Below are experts of layer 3 (counted from 0) of a mixture-of-experts language model. Rows are named router (the router's row for the expert), gate (a neuron's input weights, with its number), up (a neuron's input weights, with its number), down (a neuron's output weights, with its number) and show model dimensions 0-127. Each number is 128 + 32 x the weight over its row's rms, rounded and kept within 0 to 255. Numbers have three digits each.
After each expert's rows: "comes before" lists some tokens at least twice as common just after its tokens as in all text; "mostly gets" lists some tokens that are sent to it at least half of the time. This comes from a sample of Wikipedia text that the model never trained on. Tokens count by the router's weight.

# expert 99
router:156170125178137115095146164166197073108137142176123055149102125200105144085058113132094137108141121122101091118114087119153112104132144185104140084130143132105152117161099136107125118135140029110129095151138115093119151094133134093096155154109086103157096170113153107126097156105186095118075107090096118044091175170121124156160127122132088114149113136172142138120103068194099191085114
gate0:118157106159089123075191145127244069088111129134115104119155142160152155179132133140143090126163101075040125145128109131183099085115135132154181113106121178121113104139094143099107127123052156112123157153130062159130098138121155091133122112115193113170113146134093113120137119179118143148176110102109084186081157160116131112072173129131137089123079181135093086098177137135144131088140
up0:110125102141129122080084162115180107164179131131152127148152081112124153092131161152105084155142160160166098134143122123167119101087150161097115123098092139104093162188146202090108124080077173164111131116122149172135180136110118156136108119137140109157097194109116053169161067145158122151121157088109151066168077166162107129156165154139155036078128168196074098107140113127135130099110
down0:107134078124174145063046105169155106133147122169174131067151098159141133093169111127174154165130113169131149120162196105082130116112158077140108149109123171102093115062158122105135132062073100098155183145169171086163189148102128166100156159097115144120141130068156140151141144150093173092141152077105131080166120163177095137150157166143149121071152101143097157133142087134105109123093
gate1:127135124169116126139131157157145133099096098032160123185149105098107163108172188122111146209100095137121149130107117087134139171147140128151088131206119110100098113138121068143082079166137109093154111140174107104136144183073126180103125129160129167116088145106086119127174147139056123132150153160140192082163102186141135066088122080089154162082138132136129190132127121142105175096148
up1:155115138109154138133117157099129143070135125174144070227139112086098080135125146086149176160179068128133114133071106176149122096120118122149144086165156094129136118147088162149120091129170094126111140105136165105128143152100104146152114145117093115065085143081101140140119165136116134170119149120162164102178044143111134103065161116135110108139173130106106113134125207050069166047125
down1:144113167131188106142132095136187089112138086135138103105115111062133086182112100167143136074174216082135108080135090127133185136139165053174143152087169162125099099123149174114155119120178133172135111137140182108083127106155103173148171101157114175128115118105162114135080121144192127110137124182182086129086172103109065104090129128157128122172152119154130111170108169106143087162096
comes before: " of", " to", " in", " and", " with", " for"
mostly gets: " provided", " study", " candidate", "ident", " variety", " use"

# expert 35
router:162205116134114108134136189154131133092129177144095125190088121141118138101082153167132135127221091105118080103077095157127118119136137160095088111142182150113171117090129181088154123192126099138121112157128149075094132086135113123104186120113032119165115149147150111111116151095152103112115107124100086074062152087081075088168117125149099130138115083146189186123115117148131133127175
gate0:112157093134119116127157135171167125126158137117172141173169168109135139130091105055117132108129160113121146167127109153128106101124240081139088123145195167152147117084129132137081095134145097119119136109147115176094098124110120102093091186123145075216113136127110160119071131153091123166141236109122196139110148135161121112196046130129089105159097097131129134136147156124162115133084
up0:117135155111100049149131105081178116126109028159101121065072094155153172140129122130103213146099155132140118123155120157160103134124092158143122103094092084093078158150151067148158088127105179086116102127120085102143180180169153125099145101144149132055163089161148148107143162131149118095165132105162125155164136129161133105108110074121159156066089141128133087139137149146067172093148
down0:152151102111126123134106185116096182174069102118130107143084150115118140133165134201129196125109128093147148166151203157148075102143137092098158115128177077116157177051081165160153127100091145127102103134174113134173136135166117115127112070137074151169105121101129147159106089130180154083167151098130166156148111130197136133147134114121122139102087084169088097135142169154154119097036
gate1:194100167172140044128122169128127123115114119211143131067084164099138108132101108119134143121102164140123107101130154105134103152151076163150158175099125158122176069142148133103187150141123129129137154088155121138082148105114159190075156154149137102107127091174143123125133068102088152105123188116112138093126207190167150122157130152126158101163134104124210189168163126135154163172176
up1:146085062046124138123147130093161143075063089119126108150132123159119138104137143138142087114143070109088121110118111149152104085160189121152060161087078138124200120125180149183141122090164132099133075082167090138099176193163131103161156181088152132062115158125135120118114138164123140124124095084112165146090111124088165117115156117172142157111084121078108093103123140175129079071110
down1:151097118134109106103197102132135114178098106159094101135106109092107101131108045116063134099135167131168109107155088118133095108114082145175094147099092113121175159046077133109134114087134144148172102138168114079156107091143182081156136194162122080157122136172117130153103105107153172109143076187115119211110128105121176199158142164132136111140106119167132164146076070118111147128105
comes before: " |", "\n", ",", " (", ")", ")\n"
mostly gets: "weight", " political", " federal", "°W", " cultural", " academic"

# expert 15
router:127146124188125126096156182149145080093206137168121139156110157182103155126068145128134160111161120142113084071090101135138123123115126179092128111103180138122174119079101140097159096149157086150143060134154069123123169113090160124125143129102088089149118123122139064122109147100123112073082126035101069092096127146087061108131094105157101110144137117190150127107088057135121180114117
gate0:085099127149117125088201178143128060117112090133144139200151103191110105141159145162122154137131142152142087137131122144094119152131150109094115123125104139082152107198136144076176143128131106155165056160184112140129126094091164128084149186082125148150146085136165061151079171148117123103144088148133064151139117139096099144116127136123170097126117151181148111175054185118172089067171
up0:068056147145114128150131164103114122114098073090141144207096098224110129086119148146125150137130139149149093130141068104105121165123163079139139146094109118115087141122171117084108113112190109124160105086172122174147187084105080112153143150116123130188113170125124093159102117161116141110176090123152130161151146164156095165117173185072174182144153157175158093161095101097162074120132
down0:153130167167159077111125208122092088145121109116149144109129134155155144059147153093132158137103130113118124120183124126138078128136074160131106121128164135135110147103122085108163101112179150113109132136116226192132115139168071139110095066148093161135095144095069147162182144130075125135124125109145164196165134163206105139131191178103158145111144141150105090103191073122094098101171
gate1:157134097163119094129130104131091045159138116156162074140088193181123145094098120106148130105209146156138142176131101099116133129158125119124095139125120142147127084127111117111115070127121113114108094126160070142103101114124134126139108120125105173124121083135103214089139143075213078131123107158129073141167113151155069085222136149124109093165082065156154111113076074145140161120170
up1:136194121153141119135170094174092164110104157111116162129031153122057157157083100141117134104150158084136115107146120157144105124127129108139100083120151196087142154138167109160191205119105091108101094142141148090183131136085082160163123079079185119157155102109167174113128179117096157112109111069147098113141124102107138093145160109113081103090147147082165098097128092064081154140120
down1:144133147158116137114124122131162179123147169159139070133060078168106084128093185130086108140154088158151084116072082121133120125163154118142131111116088106130167095060164076159164136097141159110116169110133112119203128136091123180120080066106135073059159139153140196109155146075137106121112139152145095135147120098131084024156170148078090103141111139128127154122137121067096138136154
comes before: "ed", " the", " to", " of", " that", " in"
mostly gets: "ify", " allow", " recover", " require", "cept", "ended"

# expert 166
router:162146131151126136127132166167120066090166176155084105141084153136109127101041114140132162123172126112115051114114089148172095133139146184075097145126165165138179096109106113119121118151143076127114075144147109067088125090099155129122168139147055111157119149137169098121102170076148112116087117066103086100127175136111063095162105088134068117133112076176167159125099079164128169140133
gate0:145104108140148100116154116125112097154113145170080191141139149121098121160157154109084102160121150062155107089114129147143114054146159094111079155151142148142096109164121107127134113121126139163088107139177074113147111108172142141093133139137090107122131208133177162080150122130136119056099169158153119171127119073014152088144146124085031111153132084143115169076131189104128138083118
up0:116174139167153164114121158156168112120212133131106102156110099153208100165098136126089142122172077103159159147148129120164119106136089173131105108083132161130115125121152086161097162123112030090109112075072132030142138174158132163093147139136079123127114109120119188114097084193196143108107088156139087091124162156130103134158147159139114130118101081110106116180152117157135181106137
down0:121107104127103135114106159155165139147147161102112166114106176104176153176072115118128116117187156079171149157063125176142092064154197107146069169118112138117091125091128111138112148136125085079142115077110105108117101139143122192099120099075127095146119127119105149121149098149127126093076120064080092152107153141063099078114074175121118159092136187183110193143180131134092164075129
gate1:142103118128089088125138164155142183079169063197086072043115115093108102141126128123124170138140102146139062181135084139146158114110140168134112157112090146145135127105085167076174117119094133150157133119119135109147145162147099165141145168119073105132165098133166113093095082058163109087129151159130074168092165155118171083175123155115141100138082066151152140161077109184138095125176
up1:152163131136110115106133114094139146125140220085217158174156076099169102155097131129143148078109203128164144120134111097143109116137145156080203117098173054118079109169164086153156140131090160132110155151116126167111097091094155072120165076133113094157132204132130140129171092149127135135110111169143105099137140157111061177137079123184141081109111142149139073107114110159112135102135
down1:135082146157068142074126100143103108135131200111125221130135116147139120142121138147082152125105113123143119103119174117165137094143096130096143176100142108156144096202105134097165065122164107097099176170193100202122110187093171160132148171135125160123132113157122092144137173092132111091101098115144105168029122116140084148172136125151129135166102092137141062147114082099158066140105
comes before: " in", " of", ",", " to", " and", " by"
mostly gets: " interest", " especially", "|---|---|\n", " attract", " promoted", " debut"

# expert 4
router:136161118154106114078138198134177059132148160139090115186116177170119197121106147152130129085157101096102087126116103161148102092170129148034097072147155139101145107130095171099180095150129089149101109171148109134082164096161132076089136100073136108213115162132140125108114146114157085135094131064097107107105120173104089158151094108119128119161108095152144142113117076149103176087152
gate0:053120125129122116145126120111105083141140128096166135094104105155122130104154170080137088129127144172159143143153133221115121104102136170109098130119107171134135128097097146158120128138158134155117051162170089134079085105151151046092120152131116135220151094081215155143114096150134149173137140119115140140174093146148084118214068109084155119109154154099172101137142113151166174075136
up0:104134160137135100151107188109148043155112113073113166124122137162166112114137133118148136132107153112127191155129175170095136112108135140037140083140072116130094120128136083163108128133147136186151134106129076117107089122112118127112082165163111152230147109134149164117087174164125138162109147109111169147152104095119062155160086128099122086120170170094229148130100108150183126085174
down0:159165120187210097122117087144133194106132086151119093127129067093077103146076124140138131141152159102132120087077107080107149078207096153179120183124172110165133131117183141164099104148146088137149144117143115119149147136113096150176161124088148093118136136090107121091140147105132148128065149149222167080107131159134164181156154143133084120105135078172162155171187108093112120136152
gate1:080129140144110100127171177137165083109120121106026042142116193113119133108140107105097142125146128082118149126142161127130022122149109131114150146143153149106110119108137187195158104129121172190126121185120096154176093102182123151132109094124136143177121171146114113097094163114135096152186161128046090124127096149124133130085152142115127123091144108071135196105118161153152149174156
up1:092155131095105111138124205140229068138110102122111072110170115118132125124135106127163190182130154156131147128126161082185078100143128110129130102215099096080151146117151131171105129121110129133150142157081093125183111088160107096139136066081117120140139101151082140067106109124087113118150130123081083103128098154087111190089152156113129160095104115068110151101114158074175168152162
down1:154127168174160094169144141099073082092121101161134106163165065151158081073137100124173116120153136135103149154122141084142108110153125145105124141106157118129091195151130160082116127175232151102126128169094153112162160156151100133148078111135153097060136120120135055125119127101162142055100131085095126083095103123113143123138136168057136127113107150069107094138114147088154171131215
comes before: " the", " a", " be", " it", " to", " that"
mostly gets: " but", " king", " However", " prob", " might", " about"

# expert 81
router:131165091155103102082171152176174076096133144177101126127064171136123165067096131155082177139128115115112082093107107121177098118131188142103128114147132151116184127097111167112160106169125091156100080167153090108115136082141206128147194092131085117163089145133150090112073139116131118055123136097095110122111146105108126087159091108180072143149071123153186188118122083161105133130121
gate0:161131133177135115132149105104139000171121109101138159098113147121140062090189070108068135145088121139109136154137083089142112110110100106163108128177177153142174104132132150131222144162161127114112090164139144112093100187111102182148190095185126114158144111098158144159174135178115129118123131150110124115133086139148138124170128124113072173110137153169149138174164078134138113135121
up0:151118101152130069129157137146151130136138155144095122106112177164114134083130117177165119165119137165144218088119120107111131129120137143168089070195122124156081093123146093150132140111125230081168091206142118169085098145136112144104168124124139191112090109143122142074134123121128087173134169113115087153148186117112078110187085133110070144134226136158145145104134111170167131126146
down0:151122073120128098160220134062120119138148143117176126089147080136167091103193155117148116187115033133151104175122105101098118089096111126132122077152109150157115125116093168180082156097178177115147111159077093124191121143088129150102096124145193147086169099068152079129202094150179083135140118171156098123112135126129109139138157143114113095121137080152114133155161126103142136108155
gate1:123139097172153089117125102114113142192153109145176148110107099081139206078153134136102088140084065075120088131095124099070110122156182100156139125160122095117239119134126146085131162142158148077101146149113112180143144102110137214158183175130142148100109133110120127099054113108116131106082116106096129065107099108135131096135136089198085126099119138119099111155165115186127096118120
up1:130132149138167074093127104157109139208109116193155149080114132077125129034155157086146109116090075098215099130114146091082120120165147066143089187117138120165163085127123121138084125180177135126117120106104104169164138096085183185173163167119161172136111107102136163152073109167109131115082151106122110128140151134173112113123114126158092108142149079116156089157164111149071112117131
down1:145178121142083125092085149127154110104146154072159115108128099149094112160151101127074133116152185127142108135110116175136111139140151100152114144075124066116103109149120117057084146136095096170115199148117065129125132150083096091138109139128129211159151143101107079154125160148129156120064146191074086081141077089069124077120151150151145144155149109067149128103153174167127093148044
comes before: " ", "–", " League", " Goals", " Apps", " season"
mostly gets: " Fed", " Gu", " Domin", " Cr", " Commun", " Pr"

# expert 160
router:121171088132072114051160198145203128090140178128101131190111161136109143111115148148122174095158098106094073119116103207153104118138163139117099108160163150085175095096109161096150116171091121154115114132156096098085166115142132086116152110072114095154116183150157116106086158109144118119099106091109114092078147111085048124173103117140112145179060090122162133121105108161123176126151
gate0:108109123141090129108166154089202141126138120157116180167141127087121115119135159127169135150103103163106047123069161185158116120116153124129169130143135105136116139112128138096157120131155163159131149110064158114091109168154107157155138052062150097171141170110156143115161152070109131145143207155050089116089134158137127104150037155108141113152055043107137139124127119182137131154139
up0:095141166155144088164182161083187189120145142143136136198144150148099090147074128110131136099096147172140072156094159165166123113185122088126131111152177144130133142108121173091148124121208127129102128121098140114084151102110112139158150070094151065161119192066138157145149152136089137107077104197100108141124153133156097117159047151130142105144037112143124188127115114171143133139118
down0:123085148141124100168155128102078201068156107139145138123074161127093106133120139142144118156144127109120106057122064205096148120098125152194130145105075135045134090133138108137141152117093071154110105075105107127128082180117109100117012152097080117177150137100134130104142137173171124124091121132135196125138108094123067115159135142102109101104149158153190143132157086124099124140134
gate1:109153150134088111141140185109206161059105159138025160126136088147247104113129113115096133175134099152111145125120149139112131145108123107142096154110124103137115114123136103058141139134081117063127123144105115064161103149122157136141147115171104077169146109187139124138074130071118102139114165142094142137160175106115095027121104145151137097112159126132146188136138113094169111144162
up1:119132089115103110152147147133148155130070189135154177131118095123111133107106120096153171113108162119199071127136108153142128142095158137148075154105126124097128089125134125042168179141093180066162101168151192079109142113189102156125120144137083119194141080208086148155108162102131098152138159138075087105122147064097150148164126154168159137143179094119192133174101096154136124121107
down1:160130169104167133153137114130051065090162115145160100149146132106096125173115126155159159107102110186124130151117137151162088076123172116174137099119172090138099054186131133118119085087109141149083091113136167177146105113132117076117068144051124139088108092113121160114081137197142102148106173165083074113115137098141088135207105097171135139082130097146144082157115119202126124133114
comes before: "==", "-", "|", "The", "===", "="
mostly gets: ":\n\n", ".\n\n", "\".\n\n", ").\n\n", ".\"\n\n", "\n\n"

# expert 217
router:128126064158112095115187135133141123100146170157115121153085115127103190120117124159119189107141115084110099094080104154134092079150176153110129101102132133094165087128124147118112136197103101162089102179145096106100167099119184135151227099125096114129081173148151098101089171116133105065099087109112105116095188101116137131124125111203076213133092126152132156093099096157125166093134
gate0:130209115148119061075182130138125136044138093096132145162107165154182130137091095121107105128177151149151131087170114155137151111152130150118143158124132149159210115109087187154135152129148178138125139111128105133129090138172165083103134099142080119120125150142143168136178096074129089121079091079088077053087062116124105103181077174108105127095081134126119117112103113128132162171084
up0:103084190080100117106179103121124179139142107147112133147114131115164080135116151141147209153092107163175122102142148164126192122098105090137172146092093148111104121178112106126120117146101130149074191140134149111110086160119128095163089149159176152079116140188166115099161192107093175069139118187146075153116089102154112093122121144082156107119149125132081059069121154080115196131131
down0:090150111139086122116203116096115185166107110178136133049120150138131111195185144119169135145080073120118162169102139099143082093116136129082176053091129092081090124104146129134088159110114107111144197154095143112116097099110197133119121138090088111068127189111121149120134137132104145093148127122093108159141147104142167049180158112181144149141106098112177098187127074138139117138130
gate1:104125097102078124195190071129166143131146160094135053152103119107136115132085144156141184100135123159109127150150152123135055171090123181095100091133115125089135128092127132166108139124069149138092126100118123151095106096123085137183136146146076138150191100167100180096117173141142126117112119142110064112099075113105162118139093019099164166158177161129123110107187101146119093079145
up1:209136172137193093053111092114123100081103063153131163118178148152103063163148118146136158151180117127130124127191124111101158159132120121157130118118185161182151062147098121122106141108115166141130131196121177129169161166141147110127090177107150178118124177106127163070165121162173128187109084127173151109091060128150125181159178136143097113127113087108108137113123119100168135119146
down1:178155174156145169109155090131132098163060087181097087124086116144112110048192106131114143093110171170129156151090113135163124156138141089147085145091078131132099104166092076154137136109105101137175128146098124111129103106147225107152127155076117139151117173106127158121122094082123111119139118157111159175133167121171047134134149115168103154144178139229124096074161141142135118116114
comes before: " |", ";", "0", "R", "2", "1"
mostly gets: " Nick", " ENG", " Ter", " Gh", " Sand", " Thomas"

# expert 22
router:135163082154127102117167138151136108094131151181091121142098163131098163107094118154121163110162113096121096102088117148151092108122182141105103089127165132106178108100116141113157129223088094182111098188181113063094151096120167136150213110087083113139082143143168100120068175077120082068112125101102101094089161094081140111153119113184096163145110109157140149139123104194120157106157
gate0:121104084130136105121133143146109119104164123158154106111075181061112120158141123165106148122115159111161097120104124115153059147110167151152170084116168092159095084141109073112076168098047087146138096124147143101133136158112156114162164177108084104121127121116178105145079157102136126072117153129139068139051158098113127182227173116200089138135133082133108117176089127160100092138110
up0:087076098129138120140141141133096149161133098155131120116076148052112116183127098151107113131105164100221121118137164092140114138091160106162144118088155095164100131156140064120068155133044076124192095111122187113130099143141165134131120182123070093098156136077149077156109148110116125074146159169130084154099109059133163154196179146174118131112135110123113129181131154123125071136112
down0:042107164162113164118045107094083180132098116075147123134164067162142185085145086100125134111120100133140069126110156135120134078148133123090106140186088125103133135152160128129131153152206064135176166125148138188123117143106087106110107109082120160144131148164117126202157115166085130175151179142138145126152057156118130099143163132146127072087122140119132157159161103112154182074143
gate1:202119135125113179137127069115165089144107178173090120105165101130109127103123093134146173087165104110120081119099137102101157103097130095114106132111163105029122164134134121092212111140147062111101144172158131157070149145178088131160138108095174113085140138115160142155150136109099100138145140123120127189139167137165131188111090097159178164143140145119100084175143163167184176067161
up1:134107126111126179154125054119130074128106186195095122100159089103096122134109072136155182062162121148152091121100125105090150101088113097126104140096174105077178166152127115086186123104164069134110129168112130163075138125188090116161127089130130122112143111092129192162134103113114114143155128166155136171113135139164143181127065088151180159133134110117103077173140138192189169094164
down1:158047110085118149171133164105088155134108139120124133111055194094100122128115053129137067112127186182093159113198119132163118140134152084143196156128160156128184106094171125069095102121114126160148084108076104169154092110149157147141097107168120129187119128175133154123143095159164137110088166108120100114122128121115111161104184138148098112165149123161193108094151148103146090160061
comes before: " |", "|", " (", " League", " Cup", " medal"
mostly gets: " John", " USA", " Racing", " Peter", "°W", " River"

# expert 189
router:142176053136106108106181149150114126110135169154096122154057130132099154124116128145094151074171097109144106096098082166128113105135160145122098099147179181093158113097130146103109139179106115147096110161200126087095144070125169109114196138126091121151065138138172077090068164101127130079114081094125123104087188086074090139156103110184073138150078142132159172102113115155108138101135
gate0:140141068170079092120131112155160153114100129135079101088104140120092198095098109173110124127136078090107113128102151145154120125099135116161113142169175127167171113108132158114142110165076121186076100143173134116047141118105140158196108121098083136134093139163176132080065121125159083130129154136104086120040132121114145134170096101170075184202128131139159130093088109095138133133196
up0:100156086165122114096116076119098178130135112139154131084122125103125095151135095149119076151101145118146162126062124128118117139079145124149103158086185129123127129147134077145108161119078163171073157115133136121089116086104127155094122153134135156124053102128157179022074122107132166157137092169151139124074144132155147104138178139165056145144064157068057064133117122100186123103169
down0:094140095115140147111167087150113201145138152150053149144076137073133119131149117125156111168146099159135201143163112108117062124171159147195109185064167122131086139119143157139083166129081155164143159143118199129112175119143153109106161155089126149077108096105153159089085168108122175113132111135104157134119218181126110137198111137130114098096153161104151161144102178160115124169141
gate1:149144101176123081103140135184150079112136153147115099151040158176066139125122107154147160136117103144164104146105119060151124109137202122093107137138109154038068105160087095161133115185078168192088150154157125193055110130104122129146151113093148130129103141193148161122172131099129092105123118174093113156174127166094146141163085074097122116163117164138110125099148111095101132132119
up1:131139135156095133105077155129142105172093114206161169174165092114166158192160103136128087175090118127128111188089146166155149087132106110058176095105141078103117122184125101153138142153145108122106152202120123092131127132157145130097165099122185111126101136115134058100136126160116104057131045146106157154138175104142118118063119138166108122103082146121099077125099179191116143171120
down1:075157105137141149080159128070118142146131080148140142140135092117101118194186076119133136162096127078151088160112128142135133055080116109166134146082116105093124088150105046149131136171123160168130206181151093117073206145101167143085169120065129110115144138097148104139162111164100146136132085164121140122168171075192204108124136115167125162100103136162107108141156142119164131137139
comes before: " ", "-", "–", " |\n", "201", "1"
mostly gets: " TV", " pm", ".m", " ESPN", " Entertainment", "!"

# expert 64
router:160158093144083110115124162135197099112128145164104135147118172142104139106122131130084187072143127095069073116088090161163093111132143173096102110144149153098171109122097156103163134192122116150105107189187071119083182095145211140136162115127126064177098150138168124100097130099129071103099117107113100087102163121113133147127096124166093178162077133162158154114125093182101185099155
gate0:103136094140137077080160184165152072122140119146105148175137216146117104111093145162109112092136148141014048106125168165140111091156163136115120146153137128143139079118093098107132121176117127163106138176108054133065137115123140116160170134070125115140108164213155115124144140127111156100127164096127106131142127148105107075152162109178101167100180117118146108061100098167146165113126
up0:084161160133107138085151127128121166065129165107114124159162157147144126154117129137182089106120171113041041093106113113103172142121146150079121075157156147172061156156118103154134092110104230134103129119057092146115105150150170145166098109085160060171168125150159127129132124100110154130164156142135080137145106142142152085124130073147170137083155140117161076145118121139083139111187
down0:114123150134156149076121126101188158132182145174092112071142137149102133185120130133131100070139123059081141129088125139128164070160104131176141133143070075127151123126076119163166119111111111100137171107153123152165087148066123123091111093149132074110126139113126129132140078177150104183165164068137130136158170178218137120085089092150174139164113091157186103138119049144135141099102
gate1:102114122149081151170139160106120124135099099130101095136087119106127110098098133174119147154118126055151163088131180117125114081111075136134078139165111144135176114164178068148130146183154063127128142165125129082102119148114173149123107130140160078125092143122151110191119080160155124082063135089124093069163190138141156151085051101149177199168135129152198146102142158153179116159146
up1:142187127132091094109137092117082162125121151102124142151149120090115135102126107104124126138143113149158115137117110206124131118107131074160114114110185133152165106162067136069121127164140137197131138146130177093114164116158132142070158074102082123173133166110069169126132144161135093150131091096152148176148167070108072098155122053017096079136128084099111114156065142158131165166093
down1:118133112102059160109126086151141104160133105154085128144114099083174173117111145161152154144125120162174085138162123189153144183103109092158066094134089050144113155147149139082118070108103084141123136175130114113090176137127175107162106136167073119136100162145129134110098129109139116066155082060057125139122088107103119128142064132085110114143085123043125128110139112212126115179115
comes before: "==", "===", "|", "-", "The", "===="
mostly gets: " if", " these", " These", " votes", ":\n\n", " |\n\n"

# expert 41
router:141207108138074111077138158137132127098099157160085072132113123142115124125108183158112135094136094105074113090122113167115122074157148174119092112152180145121149110141078128110169092150126085149108140168155104109090170088161160107114147137074129098201086155119148115074125144115170084113088130094122118086095141165063103140110083087117104129212100142145169151125106048171128170068141
gate0:101105100119059098165110183162150144101095119139128085162128086146123141180151099160138103121126121171109097119141157127123133163057142101188084168122150114111179158076144086165125064110157137144102169096130142148099112072166100163127156111124051157124117159143129143111118168185111095110131128079083086113097058175122119097087098114142145128093184152100069180113106107098150074182091
up0:093145153086209119031129176097141198126109137099094060170112155149112080121136117102147142089119137104128124126102108134082127149139152077135140136194167147137136157133149141122159127128159115148134123096089118104147128091089139182179130102136132099097143152109121109055086163191089183171068146165149113132094099164119123102124109101141200112149120185140100147101100139126046097171105
down0:187130140119150147126085065114089137178153108114175123104173144098168149137152170060142132117117067143146130105125167133161121083170119095150162177129136142091110068165104115146135123113105155159126160065126098083146136129109127158105131132149171095156117236185156115154148193113149161159088176155147154175100132079165116195220127149127093116119167106155150129146141094153103119105143
gate1:135086103178142108158107140108122138130086144146137066140154125132195142097111167145126093124112155151097160091138115071195165102119139107123102158100109130140129143092056199166049110111160152095083118175091154058091113075120127101083118113098144100163184099127114130132112102153159138132174152141114123154124111141142138214140138148145143150074155104115144116113050092122121140065043
up1:120128088188151148125122220160221125148133111088106077123167122131140169127088191136174127156164150130098154097118137073158140128130099175126153101120107113158108137104181160132056098149123179137160156167107123165074138059123075116118119127163161124163181115124146144174149112113118112165149106095128125152116108152138138175157154155091062114099153084150124073092103078112083194134113
down1:057076055143103151089155115157135126132136128136153090136154133127135140140083123190197095085139172078120114078126096069139079092139109145111103083102106109139166191161139088121106106147130113096142135140131131145106179221078108161130108160101136159152091087192086088148077139159131093143146178071081136186124127157126111106151098171179143084146139153111095140127152112156150112104087
comes before: " of", ",", ".", " in", " and", ".\n\n"
mostly gets: " songs", " households", "ports", " distribution", " tracks", " vocals"

# expert 145
router:119163091164091139081152120178137093091144180183118124153078142166113149062086150179093164126176108090100094096088101125132089113138181147124133061140164166098171124091110137113174110152108094190119119165144118099099168123120147062109163091088110113186109162122130098091087156111162125092117103081116120091107203135065127118151126083137088136184082085138178145113124098144119156106127
gate0:144213072188095126165146170113129125029147147135131119129111119091098121171167144108091120085145112082189146167109132045064153107171118134144157162127109149149102101119135117110107163132076162152153119084087114153108174077168144140144108116144134152135086105147126112147160071130101107144054138166151126141146059137068108144129171082126117118082128085104153098151107129117087165180139
up0:118070067090150189068124134148130117083139104079098127108105122121159128094151182090111176153129164146159138144127094096145080118142085096166114100151069153156071111173112093134189121101074119190102186137190151090143112103140138111099133137176149072150121109135121070156088135124117139098161127136134160121109079068064140167063109160144154125149114056129120147074120136133172118100117
down0:059138130133108195112123096109146115132184134069177140086100147125111205081108162169141149117117127106132150080114125084105153099159134122144119089143124207060103118068109114134110128117106083128111121061161129172132128089129139152134105130158121105075120164108170089056142189095102112082059136153139160163141167074082156139106140151146131078074140126111136080086089154084106139122136
gate1:111126141127155116120169171193177125096141154172166107112062151146133149047141102149077147147161128143094140161159133102116110124108173179145151119109157117155171153105109107161103118172155111181130116154109073081058126172108149118177141100167110056103114130140157086116094098083153152136148177126123155121127156100079129046139085092158075141111156053120196169129136146155161128096120
up1:138175080129110151109078110123092108124110123049101141170151074152172129169169130085144075110154107129111082129076075179125153121142095109111106081142126126099044098127150162097146123113065168113136175163197132142152147105191134168097116149107145173132162122114077217134186185152154139135108080142138178137112111113141139158116138160087134120161122176144067120143157127113112171120150
down1:129162128120129152117129064108153104133147130143115156146114123088159079170122107108149114182195150113069086137112139125113112093133122121086131114145090097135093107106103099067090133169133135078090168124129126123096166167098172095178099161120188162142118173100184139050172136063086174045096113103143120102115105109152143155170151100133116112164079159097043141153129143126131159094059
comes before: ",", "–", ")\n", ")", ".\n\n", "."
mostly gets: " ago", " already", " Historic", " originally", "History", " officially"

# expert 27
router:139175088139089131113150147166137113087114156145090106189101135134126162094112138149118158097148090098111081105083068148162123103137170177057072085170161154075160113115108164085166114182111116162098135216171112104102152058143171117094171104101103105144104154143146111078098158101150112099108092090118125117099151096089088139136102076146056152165108124153172154120111082144121136084161
gate0:199081137144087086125159136179145130157120108156096058181128105090096124104082099165152083099131123137166130127075121098121110091175148096128036100231093108148090124158106116116093165117151148155064144131091142157105158121089085141120082079091179090136150141116122123170133142153143118113082110142115129183144128154141158174120078098086115131158118114126122123101165130072076103130076
up0:045189146120171130099138143110110172110174103096122157139129162143189109162157139125158152113159109159121072174132097165166127152062122146117098135108140120126151166133083118123099098161109150130170102191157117082138165178129131111115136085124127181152110150097110134071112099186131079166115115067137099176145111137126089070145094146101074175051106140096064141175098148133110158116189
down0:107165090118157140121162075128073171133230131099171115144126134165139173113197171117115112159146099111116107114172125151210099138141193103105089081135127143127071151127089090084111136162098159086091090144207131143128137158114131137108116159166102174050130134106086155075184131120110106133123142065152145154134151081084135157128131064103158118120113117117149125083086149124139122119082
gate1:158125124105139136189150179123157076102094153177112123142117123116134128115105096120134106132139095141088038102112178152105116139160101183101146122146172120133139158121141240082100139143124132078175141068162130075093144139178132165168170109155061102119107117119162154162113101093148141143148108133092136119080141088189147155112115174131152120142075129173224103067152120134138109120165
up1:103154159102157163179176162102080163115129126157076145078163167192160143148134106146139160167160083135096088200083083166114161142089066135075109121150106137099133135120141141143117134160176177107188204195124149089144095147149090139127164134080106157126152133120143158124127141175132130151152131128116123161118157121169138040084102143134113136097159122119111097131135100104122121122237
down1:108159099117130118113127120143042155152159091080118143126194101148172151074183194163127158104082095172125176108130153085189136121141144096091089062212097079072123160109180083177089089185107139129111176150127158139134067143136141138183122167152092187112151139149127170137148135172132086147128117118139154158113136103124136135132129160105149113129117136115154095072175133100155098105115
comes before: " ", " |", " was", " |\n", " is", "–"
mostly gets: " it", " he", "′", " It", " lb", " which"